From a checkpoint of a small mixture-of-experts model trained on Wikipedia: 59.8M parameters.
Below are experts of layer 4 (counted from 0) of a mixture-of-experts language model. Rows are named router (the router's row for the expert), down (a neuron's output weights, with its number) and show model dimensions 288-383. Each number is 128 + 32 x the weight over its row's rms, rounded and kept within 0 to 255.
Before each expert's rows: "comes before" lists some tokens at least twice as common just after its tokens as in all text. This comes from a sample of Wikipedia text that the model never trained on. Tokens count by the router's weight.

# expert 21
comes before: "\n\n", " The", " He", " In ", " This", " She"
router [ 82 116 116 138 122  93 206 181 104 162 106  95 167  57 118 125 104 164 119 119 136 154 184  80 112 132  81 138 161 127  62 134  77 130 178 137 108  83 119 122 107 112  94 156  41 180 166 121 153 135 142  68 107 139 157  97 180 152 102 129 126 114  88 116 149 134 118 153 232 109 136 108  79  96 176 176 120 127  55  88 100 145 172 154 105 143  70 171 143  97 121 181 122 144 104 147]
down0 [105 154 176 128 107 120 114 169 133 116 105 142 177 114 105 156 126 146 150 105 111  97 155 169 150 192 146  67 149 159 134 110  63 141 166  99 114 175 150 151 145 164 162 132  85  80  67 122 117 114 129 149 145 164 109 135 144 163 133 155 112 147 185  95 151 138 161 146 109 163 164 108  39 145 100  94 156  99  92 142 114 101 133 124 173 129  82 127 141 103 147 118 128  88 119 104]
down1 [ 86 169 148  89 122 102 138  78 123 162 123 131  39 127  78 112 105  76 117 173 132 186  83 108 149 111 109 172 118  79 152 139 120 170 145 123 193 144 103 171 154  97 147 133 151 141 131 131 177 141 102 168 115 114 138 129 128 178 118  93 123 126 145 126 107 141  80 152 105  84 120 139  98 133 176 109 201 162  95 147  79 124 124 124  87 149  87 128 166 122 143 139 164 121 120 143]
down2 [154 157 144  52 144 102 138 119 167 152 105 158 124  97 124 100 127 145 140 145 133 192  57 150 160  69  80 117 122 129 127 120 207 100 131 118 107 135 120 200 145  96 101 149 123 158 104 171 146 129 119 114  53 114 166 164  99 137 153 138 156 165 116  89 134 102 122 193 152 115 156 120  94 168 128 148 150  90 112 122 156 191 124 148  98 155 142 110 157 184 125 101 108 153 136 125]
down3 [132 163 226 145 121  92  88 166 133 125 143 133  75 161 140  75  98 157 133 150  74  92 129 126 127 132 155  61 147 125 170 128 178 177 104 129 159  92 152 124 117 123 124  69 134 144 141 133 166  99 141 184 120 103  48 171 123 172 110 142 141 108 204  91 140 152 141 157 108 197 115  88 141 119 149  90  99 136 120 143 131 159 150 148  85 110 133 111 160 121  61 114 167 147  56 135]

# expert 19
comes before: "1", "2", "80", "81", "72", "100"
router [105 127  50 150  86 105 152 148 150 185 117 120 113  90 142 143 141 107 144 136 129 139 217  97 101  91 111 113 190 128  54 167 145 109 144 114  90 125 118 138  98 120 159  83  72 159 115  93 168 147 135 124  87 154 162 130 132 111  97 130 172 117  52 177 148 123  75 181 129 128 110 114 149  99 134 138 110 150 112  90 136 117 116 158 108  91  94 153 152 122 112 186 104 164  98 137]
down1 [ 91 160 189 111 157 122 124 124 148 124 136 159 112  69 114 101 113 106 103 109 136 143 100 147  89 157 187 106  69 120 125 134 149  82 166 108 153 108 115 154  51 148  88 115 117 146 108 141 170 141  95 114 134 105 191 130 107  98 153 150 132 102  80 129 108  71 115 136 138 101 136 176 101 125 129 146 146 122 114 118  59  61 181 134 106  80 151 130 155 132 125  72 116  90  73  74]
down2 [110 109 110 108  98 114 141 111 130 110 146 144  90 107 119 132 169  84 108 126 134  69 105 148 119 117 156  94 129  77 116 164 143 117 158 112 114 147 105 112 181 161 162  64  89 154  82 108 129 149 149 100  96 152 172 152 144 133 137 124 123 171 101 166 158 131  99 105 144 120 158 122 120 117 127  83 108 134  89 108 161 142 141  97 109 114 130 118 164  87 142 106 150  94 148 161]
down3 [113 137 103 173  83 175 136 141 113 183 137 145 120 151 122 152 163  49 188  64 132 116 132 119 131 160 140 118  91 140 183 131 196 148 101 149  85 178 125  74 137 152 106  81 103 135 135  63 122  97 140  91 183 129 135  85 101 138  98 165 137 190 101 123 111 139 156 111 132 134 130 187 129  95  85 207  89 147 101 113 146 129  77 110 141  97 121 149 108 103 153  99 100 134 111 141]
down4 [188 133 133  73 169 184  78 147 149 105 125 115 153 150 184 150 179 168 112 133 146 173 123 150 147 158 159 115  39 120 130 131  61 103 137  91 135 124 143 133 180 191 159 163 172 144 157 129 153 139  99 131  95  95 156 110 172 141 114 147 129 181 114 116 149 163 107 113 129  86  94  90 176 153  80 103 109 159 162 122 169 136 198 126 190 134 127 171 148 188  86 107 150 132 105 166]

# expert 29
comes before: "2", "1", "22", "21", "20", "19"
router [149 132  49 164  56  97 116 146 152 126 133 102 142 122 121 127 145 116 102 151 128 156 160 100 137 125  65 116 152 137  70  96 130 154 117 174 146 119  80 129 131  76 123  91  70 179 169  96 160 200 103 127 108 170 178 150 165  85  38 149 169 134 105 138 111 143 104 127 186  84 139  95 129  66 128 140 106 168 102  93  96  90 139 139 120 109 118 134 148 121  66 134 100 138 105 117]
down0 [121 139 150 144 153 113 136 102 121 151 139 122 112 102 159 124 180  70 129 100 113 126 159 135 134 133  83 132 189 123 140 204 109 115 119 112  89 141 156 150  83 147  76 128  74  84 137  91 184 100 104  71  89 176 160 146 100 135 162 130 112 123 143 117 170 160 117 177 104  83 144 124 169 109 153  85 147 108  41  83  73  81 149 145 145 143  93 122 146 157  68 150 172 127  71 123]
down1 [171 169  78 134 153  97 131 141 134 135 157  93  97 158 127 164 119  98 128 103 111 160 130 133 189 126 194 121  89 170 134 147 147 172 170  80 127 107 145 127 122 178 110 176 113 122 118 159 133 109 125 124 115 134  89 132  51 137 131 132 123 108 144 152 142 107 172  61 130 111 167 142  80 118 131 186 123  68 118 130 136 146 121 164  50 170 133 127 116 132 112  80 148  99 147 179]
down2 [130 115 119 139 160  93  88 160 131  81 109 138 122 118  91 163  85 103 164 158 143  87  89  95 114 194 143 107 107 146 107  95 137  82 134 131 136  59 144 153 133  87 121 108 114 186 102 154 124 130 192 157 115  64  80 142 138 134 122 207  97 141 181 122 138 106 127 102 135 123 102  90 118 111 155 148  89 156 141 158 140 122  94  89 149 169 130  96  43 123 104 120  55 105 160 127]
down3 [145  73  85 128 153 208 152 145 160 119  86 125 134 117 117 157 126 152  86 201 130 146 133 144 150 188 124  88 101 127 139 124 135 131 142  83 111  19 161 116 181 169 122  74 118  88 159 129  87  95 122 102  58 156 124  68 104 153 178 139 177 181 104 145 127  91 151 119 116  84  67  62 172 142  96 172 166 102 124 125  99 111 121 129  68 158 151 160 178 166 118  92  86 148 138 130]

# expert 61
comes before: ".", ",", " | ", " |", "%", "–"
router [144  68 118 116 101 148 171 177 115 130 142 153 114  62 140 140 141 126 139 120 178 110 189  81  72 173 128 119 202 143  76 153  85  85 128 119 184  72 144 129  98 145 123 126  84 188 169 122 171 138 141 120 122 123 196 117 145 130 137 111 105 117  27 133 161 135 127 138 170 105 135  75 117 113 151 134 112 151 133 132 135  96 162 196 144 152  91 219 136 149 113 192 116 116  65 161]
down0 [163  78 105 202 137 174 177 109 144 135 167 127 110 115 104 150  92 138 137 136 161 140 110 111  98 103 199  61 121 166 172 157 127 128 110 133 147 114 167 150 139 154 124 109 162 110 129 131 145 171 164 147 134  97 159 126  96 192 173  98  97 150 199 163 127  82 119 190 181 116 195 122 115  94 184 118 121  57 197 137 158  82 127 159 105 110  70 135 106 156  88  78 143 139  71 200]
down1 [107 124 128 183 105 114 153 156 144  76 121 135 129 121  94 180 165 169  82  98 125  76 157 154 135  91 117  99 191 136 105 191 159 142 137 149  81  62 170 169 101  88 126 132 139 138  84 111 125 161 114 103  97 132 192 113 166 137  97 152 106  74 125 156 129 128 104 113  93 122 118 119  93 132  99 128 159  67 219  95 140  97 108 114 131 135 130 187  96 144 117 104 117 142 175 118]
down2 [109 131 169  93 119 173 148 102 139  61 171 139 139 171 123 133 154 110 115 109 117 126 151 123 143 119 121 114 189  92 103  97 151 128 143  92 148  88 133 184 170 114  97 157 122  98 121 175 177 109 150 141  89 130 176 110 142 164 118 137 116  88 118 156 110 121 143 104 161 155  79 116  84 164 105 118 177 138 189 147 214 103 154 130 120 139 153 148  63 108 142 118 102 121 153 148]
down3 [ 68  95 143 118 109 126 145 161 128  99 120  73  97 138  65 105 165 124 147 131 174 104  87  93 131 123 142  95  82 128 161 172 151 150 117  84 103 161 148 128 199 120  82  94 114 110 102 166 200 144 155 113 139 122 179 165 173 175 146 109 150 131 110 157  94 163 148 130 132 169 167 178  74  93 135 172 105 104 141 150 180  56 132 106 118 104  86 150 153 132 100 106 124 108 153  38]

# expert 10
comes before: "\n", "\n\n", "1", ", ", ")", "us"
router [101 111  72  79 139 120 138 183 109 133 115 109 148   9 124 127 155 161 149 169 151 203 147  67  99 142  98 136 168 130  93 124  86 110 176 149 160 117 120 111  69  65 129 135 111 134  70 123 203 140 104  76  53 153 151 141 143 139 124 117 131 107  72  50 168 142 128 132 202  96 149  75 116 122 150  99 110 150 100 177 113  71 136 190 108 173 101 144 134 132 138 169 145 140  91 115]
down0 [ 79 118 169 102 169 103 136 180 109 115  69  93 198 119 129 166 130 206  72 152 123  86 104 142 197 183 123 110 124 145 104 169 219  93 182 121 102 134 130  89  33 158 108 112 101 139 154  85 105  78 127 118 144 122 133  93 131 111 162 121 135 114 107 142 132  85 168 128  79 152 100  56 103 104 109 147 109 105  96  95 123 101 107 177  78 131 156 180 137 118 177 124 149 113 196 174]
down1 [122 133  96 192 104 110 108 112 114 129 143 165 120 147 146 107 134 123 177 215 129  92 160 157  86  83 152 139 131 126 137 144 122 141 171 122 103 168 109 145 182 144 173 101  94 126 143 111 135  81  99 181 138 165 193 133 126 158 156 104 106 179  75 106 175 174 118 167 192 114 163 167 101 167 140  74 144 123 115 132 156 181 106 180 126  85 111 178 152 181  88 169  84 170 137 118]
down2 [ 96 105 161 154  57 140 146 135 190 139 191 143 111 144 134 195 122 135 197 146  72 115  67 103 184 138 113 156 142 152 102 156 131 173 188 140  76 189  63 165 163 124 136  83 119 134 143 121 179 164 149 111  79 134 171 111 195 130 132 129 157  84 134 104  76 144 140 131  99  92 126 109 137 141 115 186 124 112 144 133 183 142 136 169 112  72  78 125 166 190 184  88 105 147 173 143]
down3 [109 154 136 154 203 120 132 143 130  96 140  83 116 185  91  92 172 139  48 126 118  87 150 167 142 123  94 138  61  84 104 164 111  69 131  95 108 138 158  67 115 182  68 146 146  93 103 139 107 119 145 114 150 118 149 165 132  94 164 129  79 173 142 136 153 103 129 102 146 130 136 127 148 135 112 159  98 137 106  45 153 139 141 111 119 132 138 202 126 158  50 193 142  98 172 144]

# expert 26
comes before: "\n", "\n\n", " |", " |  |  | ", " |  |  |", " |  |"
router [105 107  64 140 107  63 143 174 100 136 109 143 153 114 108 194 108 123 112 157 136  91 157  93 131 125 120 107 191 142 123 103 113  84 129 116 170  81  80  87 153  93 179 107  21 217 128 137 160 162 117  71 126 111 164  91 130 172  66 119 142 138 122 125 129 150 157 108 172  52 118  98  95  98 147 133 134 136  49 103 107 142 162 150 111 225  80 185 116 112 114 184 154 149 128 148]
down0 [ 93 124  95 175 151 173 142  98 154 146 163 143 156 126 108 118 119 112  68 187 120 140 112 152 132 139 161 127 152 125 159 104 113 183 170 155  75 114  69 156 143 175  97  98 148  91 101 149 149  87 162 120 145 148 160 126 118  66  98 133 102 104 121 102 145  83  70  89 117 110 174  89 160 142 130 146  98  94 115  88 172 160 135 114 146 120 133 126 164 121  99  85 181 161 164 153]
down1 [ 91 146 179 172 164  90 124 139 107 136 192 101 127 171 166 152 149  88 121 123 104 140 159 175 170 156 130 111 104 144 154 122  86 130  99 154  63 174 127 126 154 112 104 133 167 121  95 144 172  68 113 116 101 104  85 111 177 144 158 106 154 109 174 161 134 141 149 138 138 171 116 147 174 144 143 176 123 132 137 186 172 186 116 119 129 150 113 111 118 178 101 118 185 108  75 119]
down2 [134 153  78 137  83 216 110 134  99  97 174 142 129 203 127 122 105 141 122 129 142 129 116 118 134 134 161 119 134 111 147 154 140 136 167 167 114 144  70 142 137 163 145 102  89 178  99 147 128 134 148 128 159 138 121 134 135 140 106 138 170 167 161 205 138 129 126 111 202 140 135 139 108 149 127 123 161 186 182  99 173 105 157 159 179  82 108 113 105 180 139  68  95  81 170 106]
down3 [170 170 120 101 107 126 112 138 136 122 133 152 139 170 160  82 116 156 103 152 153 120 150  79 116 117 126  84 182 112 132 102  66 116 105  97 135 149 110 117 140 147 134 117 129 135 127 140 101 106 110 179 133 143 114 128 130 112 135 200  92  71 170 183 133 143 144  80 133 120 191 168 109  87 167 104 115 112  97 139  74 138  87 164 102 138  87  65 113 127  90  98 221 115 154 181]

# expert 60
comes before: "| ", "-", "|", "- ", "  -", "The"
router [172 108  97 174 100 127 208 165 153 117  90 114 148 106 134 149 107 135 147 157 166 145 175  84 133 125  97 142 205 139 109 114 142  82 134 128 162 127 125 107 160 112 104 156  71 114 174 104 157 151 155  61 123 167 156  90 164 155 146 146 167  94 140 148 152 175 138 111 179 105 149  93 141 125 162 174 106 111 108  74  90 132 179 140 104 160 127 137 182  90  68 172 108 120 131 154]
down0 [ 69 118 118 159 147 107 122 111  99 105  93 125 134  74 161  89 131 117  96 105 183 140 115 158 144 164 124 198 144 127 102 165 127 144 137 104  97 117  79 157 107 133 128 146 158 170 148  91 149  99 182  77 148  86 109 149 127 137  86 134 129  76 172 115 151 143 161 125 106 107 186 147 139 153 196 145 141 119 119 170 105 164 137 120 118  92 172 112  64 109 127  86 110 125  99 125]
down1 [ 99 139 102  70 201  97  59 137 122 163 123 149 143 181 140 121 167 137 165 119  95 146 144 150 125 127 168 165  64 134 181 130 131 173  58 101 173 123  83 129 142 112 108 110  99 155 104  57 129  70 105 175  66 119  80 135 173 138  87 114 171 123 148 105 117 144 120 147 153 103 129 150 129 149 134 144  79 156 138 132 184 135  87 181 141 175 121  57 146 155 125 147 124 130 166  85]
down2 [139 128 146 122 154 110 175  96 117 112 146 131  91  57 120  89 122  77 116 160 161 112 135 124 135  82  64 114 127 151 179 131 142 125 173 166 146 178 116 150 152 180 125 113 141 132 101 136 124 112  86 146 133 189 146 154 120 115 153 164 115 170 255 156 166 116 145 129 216  96 116 146 140 110 135 147  96 137 178  88 115 144 122  60 103 154 156 103  87 121 148 152 139  91 146 195]
down3 [ 89 130 167  81 123 142 151 146 137  84 142  84 170 122  63 129 149 121  80 138 101  88 115 114 162 113 139  75 109 174 117 105 148 148 118 111 123 123  96 123 150 166 146 134 120 179 103 138 100  81  80 136 145 180 131  74  66 106 135 110 161 166 172 107 132 132 140  46 118 112 161 156 118 141 126 111 128 160 165 203 110 102  87 143 158 149 137 130 124 158 148 118 183  79 122 173]

# expert 42
comes before: ".", "°", ",", " | ", "andidate | Votes |", " |  | "
router [156 136  81 156 107 124 142 179 117 152 166 130 134 109 137 120 158 105 157 161 162 142 175 119 164 101  65 167 193 102  75 113 147 118 121 124 125 108 122 149 147  78 147 153  38 163 162 112 206 162 121 156 114  86 184 123 137 156 141 138 141 121  80 106 124 112 160 120 149  76 176  82  93 128 172 138 131 130 113  91 116 112 150 137 130 136 174 195 162 138 137 125 157  96  79 140]
down0 [132 140 181 101 129 180 131 100  93 181 165 189 138 171 128 138 145 143 118 142 112 115 168  96 114 196 141 144 159 152  94 131  92 159  95  68 148 152 196 152 126 147  91 156 133 178 168 117 126  91 113 113 109 134 128 141 114 194 128  67 130  64 179 151 108 104 110 114 117 100  97  79 121 138 106  91 161 192 127 129 151 117 157  96  73 148 159 143 100 228 146  95 155 120 160 149]
down1 [155 148 129 114  90 157  78 112 152 189 139 148 183 114 116 150 139 132 106 162 144 121 130 106 139 125 110 165 126 170 136 156 158  86   0 116 191 113 119 119  96 161 112 129  88  91 145 161  90 159 158  87 104 135 158  77 151 117 143 105 131 162 156 176 148 179 134 102 174 152 109 135 101 165  73 127 152 135 182 109 162 133 181 133 177 145 174 113 105 129 156 170  81 148 135 130]
down2 [ 74 108 183 102 122 131 146 128 138 163 160 167 117 149 139 164 126 186  97  99 129 112 111  85 108 124 103 130 124 135 166 111  85 150 157 157  85 110 179  70 126 166 123 141 103 143 100 149 138 144 125 134 216 122 112 158 125  79 144 152 153 130 159 107  55 139 141  58  72  77 130 185 102 149 133 118 143  84  56 186 119 110 161 170 131 138 130 121  99 103  97 137 123  97 144  98]
down3 [138 114 214 119  90 170  97 100 125 146 172 116 123  89 112 128 157 104  93 127 133 110  91  88  88 204  86 109  62 134 141 202 108  88 126  83 130 119  78 121 201 139 172 116 139 135 132  99 121 104 152 147 106 158 151 154 123 145 145 119 156 162 180 113 125 141  74  93 160 128 148  62 156 119 105 153 177 156 149 188 131 136  55 141  92 154 137 128 172 153 126 132 146 197  80 140]

# expert 34
comes before: "1", "2", "0", "3", "4", "6"
router [122 115 127 151 150 108 135 146 119 142 124 153 143  32 121 174 126 121 144 158 178 140 119 105  99 112 153 151 213 138  97 158 108 155 119 143 179 132 135 114 139  80 128 128  57 203 122  89 168 160 145 112 124 125 139 118 154 199 135 129 137 117 136 121 127 129 111 161 157 110 146 131 148 118 193 124  84 102 106  78 134  85 146 170 127 139  91 107 156  82  77 166  96 136 116 136]
down1 [116 167 174 132 149 152 122 118 153 117 139  77 136 125 173 128  73 101  86 144  87 117 142 115 161 179 126 123 194 156 110 105 160  97 151 136 109 150 147 144 111 131 146 113 110 151 139 107 173  88 149 133 146  89 144 168  80 154 126 147 144 182 123 161  95 124 154 134 160 139 138 120 168 126 165 167 108 152 104 160 140 181  98 173 141  99 143 100 127 112 119 128 120 182 191 137]
down2 [171  28 143 122 115 131  98  97 139 162 145 169 150 128 130  96  97  89 104 112 150 105  91 139  44 116 116 151  85  97 168 159 107 165 147 123 112 133  93 103 130  87 104  90 173 178 153 131 138 101  67  82 118  72 111 123 172  85  93 145 142 102 123  67  81 103  86 121 108 159 120 176 108 119 126 128 188 154 132 113  94 102 131  84  98 105 111  87 140 160 122 124 179 110 159 152]
down3 [ 77 154  96 139 101 139 136 150 157  75 152 169 145 197  96  90 114 176 177 134 117 140  52 125 151 156 105 118 135 180 181 140 117 164  98 215  95 122  71 116 159 148  88  68 153 131 155 138 129  99  64 162 157 132 107 152 118 105 147  93 139 152 189 124 102 172 121 133 131  81 171 102 174 167 167 210 157 146 109  99 133  57 156 127 172 112 171 134 178 167 105 121 114 198 122 158]
down4 [109 145 114 118 119  94  88 152 111  83  95 106 120 173 139 159 138  92  83 169 120 157 100 188 123 106 160 115 104 124 144 182  96 138 152  89 155 136 148 119 174 159 126 242 117 138 146  73 115 128 156 152 120  94 101  80 135 136 137 169 108 120 169  75  62 111 148  81 120 146  81 119  89  90 106 175  92  95 156  61 159 145 149 158  84  64  92 101 121  82 160 107 138 209 151 149]

# expert 48
comes before: " | ", "; ", " | MF", " | FW", " | DF", " | — | "
router [139 121  88 165 148 128 170 166 140 131 171 140 176 119 102 188 172 143 163  99 162 179 177  82 139 163 101 184 149 141  87 100 119  85 157 121 180 100  97 156 130 110 124 135  40 132 151  79 165 172  99  69 137 124 138 143 155 145 110 125 109 137  31 114 178  84 142 116 169  74 127 108 130 108 143 175  99 132  61 115 119 142 136 120 119 145  98 163 206 194 121 165 118 127 116 117]
down0 [158 138 174 159 125 167  88 127 146 132 115  86 118 130 182 122 177  86 151 105  81  66 177 137 100  77 132 146 205 136  96  69 145 144 129  99 115 125 130 130 179 139 162  97  82 189 139 179 129  80 178 118 144 127 157 110 153 124 177 119 107  78 129  78  91 145 101  94 104 130  97  96 137  95 131  94 142 175 130 129 149 120 159 177 132 161 152  72 107  84  60 142 171  99 146  68]
down1 [101 140  61 135 145  76 165  44 118 108  94 129 117  94 154 188 145 154 109 174 117 129 146 127 142 158 126 167 142 139 141 128  93 130 136 164 141 115 134 107 138 184 132 165  79 138 178  92  87 102  78  91 122 125 109 138 168 108 138 130 103  79 137  94 105 126 146 113 141 159 114 148 103  55 141 171  62 181 115 172 137 180  72  89 120 149 129 154 124 109 148 118  99  42 141 126]
down2 [139 137  97  99 133 104  92  63 140 130 138 167  66 129 135 117  67  94  70 125 206 192 114 130 155 108 179 109 121 166 167 132 156 158  82 149 173 130  89 158  52  87 117 170  79 150  44  90  68 148  70 106 101 147 182 114 145 118 116  75 101 146 138  85  76  99 181 125 194  90 124  68 121 137 151 129 148 105 187 156 110 166 134 119 144 137  95 102 135 178 108 116 116 156 174  92]
down3 [166 115 130 124 127 187 181  89 161 132 113  86  91  79 116 115  80 107 176 116  96 125 116 145 129 144 137 121 109 109 109  83 137  95 120 116 121 138  56 196 138 155 126 112 134 168  84 128 128 111  79 110 183  94 117 116  92 132  65 159 167  99 139 162 103  91 119 112 157 127 181 177 166 159 137 133 125 146 117 142 145 194 171 103 149 111 147 103 142 111  99 135 157 158 128 169]

# expert 40
comes before: "1", "2", "3", "4", "10", "5"
router [116  85  83 170  98 112 147 155 114 155 105 114 142  85 114 197 153 141 154 156 135 131 186  89 129 101 136 140 197 177  96  97  83 134 144 157 106  79 135 138 114 145 137  84  72 182 139 104 163 160 169 124 129 121 158  96 119 130 111 184 146 133  96 129 104 169 149 149 157 129 152 104 118  96 141 129 105 142 118 104  88  85 121 166 120 142 111 109 117  78  83 160 107 148 103 161]
down1 [105 135 143 130 157  98  77 111 162 142 155 104 116 116 122 156 140 136  94 133 123  79 121 114 134 182 104 126 159  64 125 117  91  64  75  87  91 127 124 119 155  94 141 150 129  89 126 178 150 156 119  88 126  98 139 118 170 109 141 141 106 115 138 138 192  85 112  88 130  93 112 162 162  82 205 120 147 156 101  60 140 126 107 102  88 145  86 177  96 166 176 116 179  94 120  55]
down2 [134  74  85 145  88 151  81 118 171 130 178  82  97  91 108 186  80 169 151 135 187 164 141 113 143 167 123 133 150  93 124 132 140 104  97 105 105 138 152  91  70 112  97 135 131 165 146 154 147  80 173  94 190 114  77 103 113 159 153 154 161 104  72  85 136 183 114  48 147 114 142 165 135 112  97 171 148 105 161 125 155 105 160 141 101 151  68 113 106 105 131 158 116 136 158  80]
down3 [110 196 128 104 165 139 179 150 163 146 117 167 118 119 134 107 115  93  79 190 126 184  92 128 171 115  94  72 143  80 135 112 137 153 148 133 128 156 159  86 185 118 121 115 167 107 129 140 134 148 110 128 165 147 125 157 133 172 142 146 143 111 175 131 168 158 122 177 150 132 137 162 160 161  66 181 165  87  84 120  89 137 142 124  79 100 148 105 154 112 118 170  98 134 148 161]
down4 [167 124 131  94 153 175 150 130 137 124  83 104 155  64 115 158 147 122 152  91 132 132 109  73 112 129 174 163 103 127 138 138 140 128 190 135 126 128 202 104 146 148 174 116 167 133 131  91 120 155 115 129 106  85 186 173 132 112 131 128  56 118 142 137 147 116 103  91 140 120  95 140 157 122  87  73 132  97 131 174  55 136 125 131 132  95 185 124 161  80 146 166 127  66 223 159]

# expert 17
comes before: "The", "===", "==", "In ", "| ", "="
router [130  92  75 122 133 103 167 175 137 132 140 144 169  97 115 109  87 131 123 148 111 151 174  88 105 126 114 109 200 103 102 110 102  90 142 156 157 119 112 134 137 125 150 125  28 174 136 126 146 132 115  68 125 150 124 131 156 158 137 128 109 123 154 132 144 160 119 126 151  84 151 112 129  95 200 123  66 110  86  98  74 107 145 174  79 126  68 127 154 137  54 171 106 166  88 163]
down0 [130 151 141 107 112 111 135  98 113 117 123  76 130 114  77  93 141 121 152 174 133 140 141 191 157 102 168  94 115 162 162 163 111 160 121 133 142 102 112 132  94 188  75 141 120  76  70  92 114 175 102 125 161 195 111 137 110  84 103 207 128 144 195 152 136 156 119 145 105  78 169 144  73 157 174  67  77 122 136 111 145 129 115 133 159 131 221 160  43 167 178 115 149 117 121 102]
down1 [100 144 144 120  77 166 144 169  64 182 215 134 131  87 104 104  79 165 162 153 144 122 184  87 112 145 140 151 111 105 130  88 141  82 175 216 157  96 141 137 123 143 136 144 131 168 133  96  76 120 168  96  96 130 192 216 172  99 121 137  41 154 178 123 169 165 161 118  98 101  62  98 190 139 152 144 142  94 191  84 184  89  83  86 101 148 101 154 140 146 120 114 129 124 132 116]
down2 [143 117 114 107  90 121 125  82 139 197 160 163 102 102 163 123 164 110 127 106 190 112  85 140 106 135 184 124 204 138 124 147  91  77 116  95 109 234 113 182  82 104  71 103  84 203 110 185 107 112 175  71  97 140 141 115 114 162 164 106 116 137 170 137  92  93 102  82  97 148 129 141 101  72 129  88 107 137 165 124 123 168 101 112 133 105 133 100  45 160  54 127 175 102 124 108]
down3 [152 177 117  62 137 118 157  72 144 141 122  79 160 103  96 120  84 134 118 142 120 135 112 157 129 118  98 142 114 137 115  17 105  93 117 165 145 116 135 166  91  98  62 105 176 199 118 134 127 147 167 132 104 129 175 106  57  55 121 116 155 125 195 111 130 112 133  86 113 160  90 133 116 100  58 181 126  54 154 173 120 153 160 150 165 109  58 106 164  97 124  49 125 158  77  87]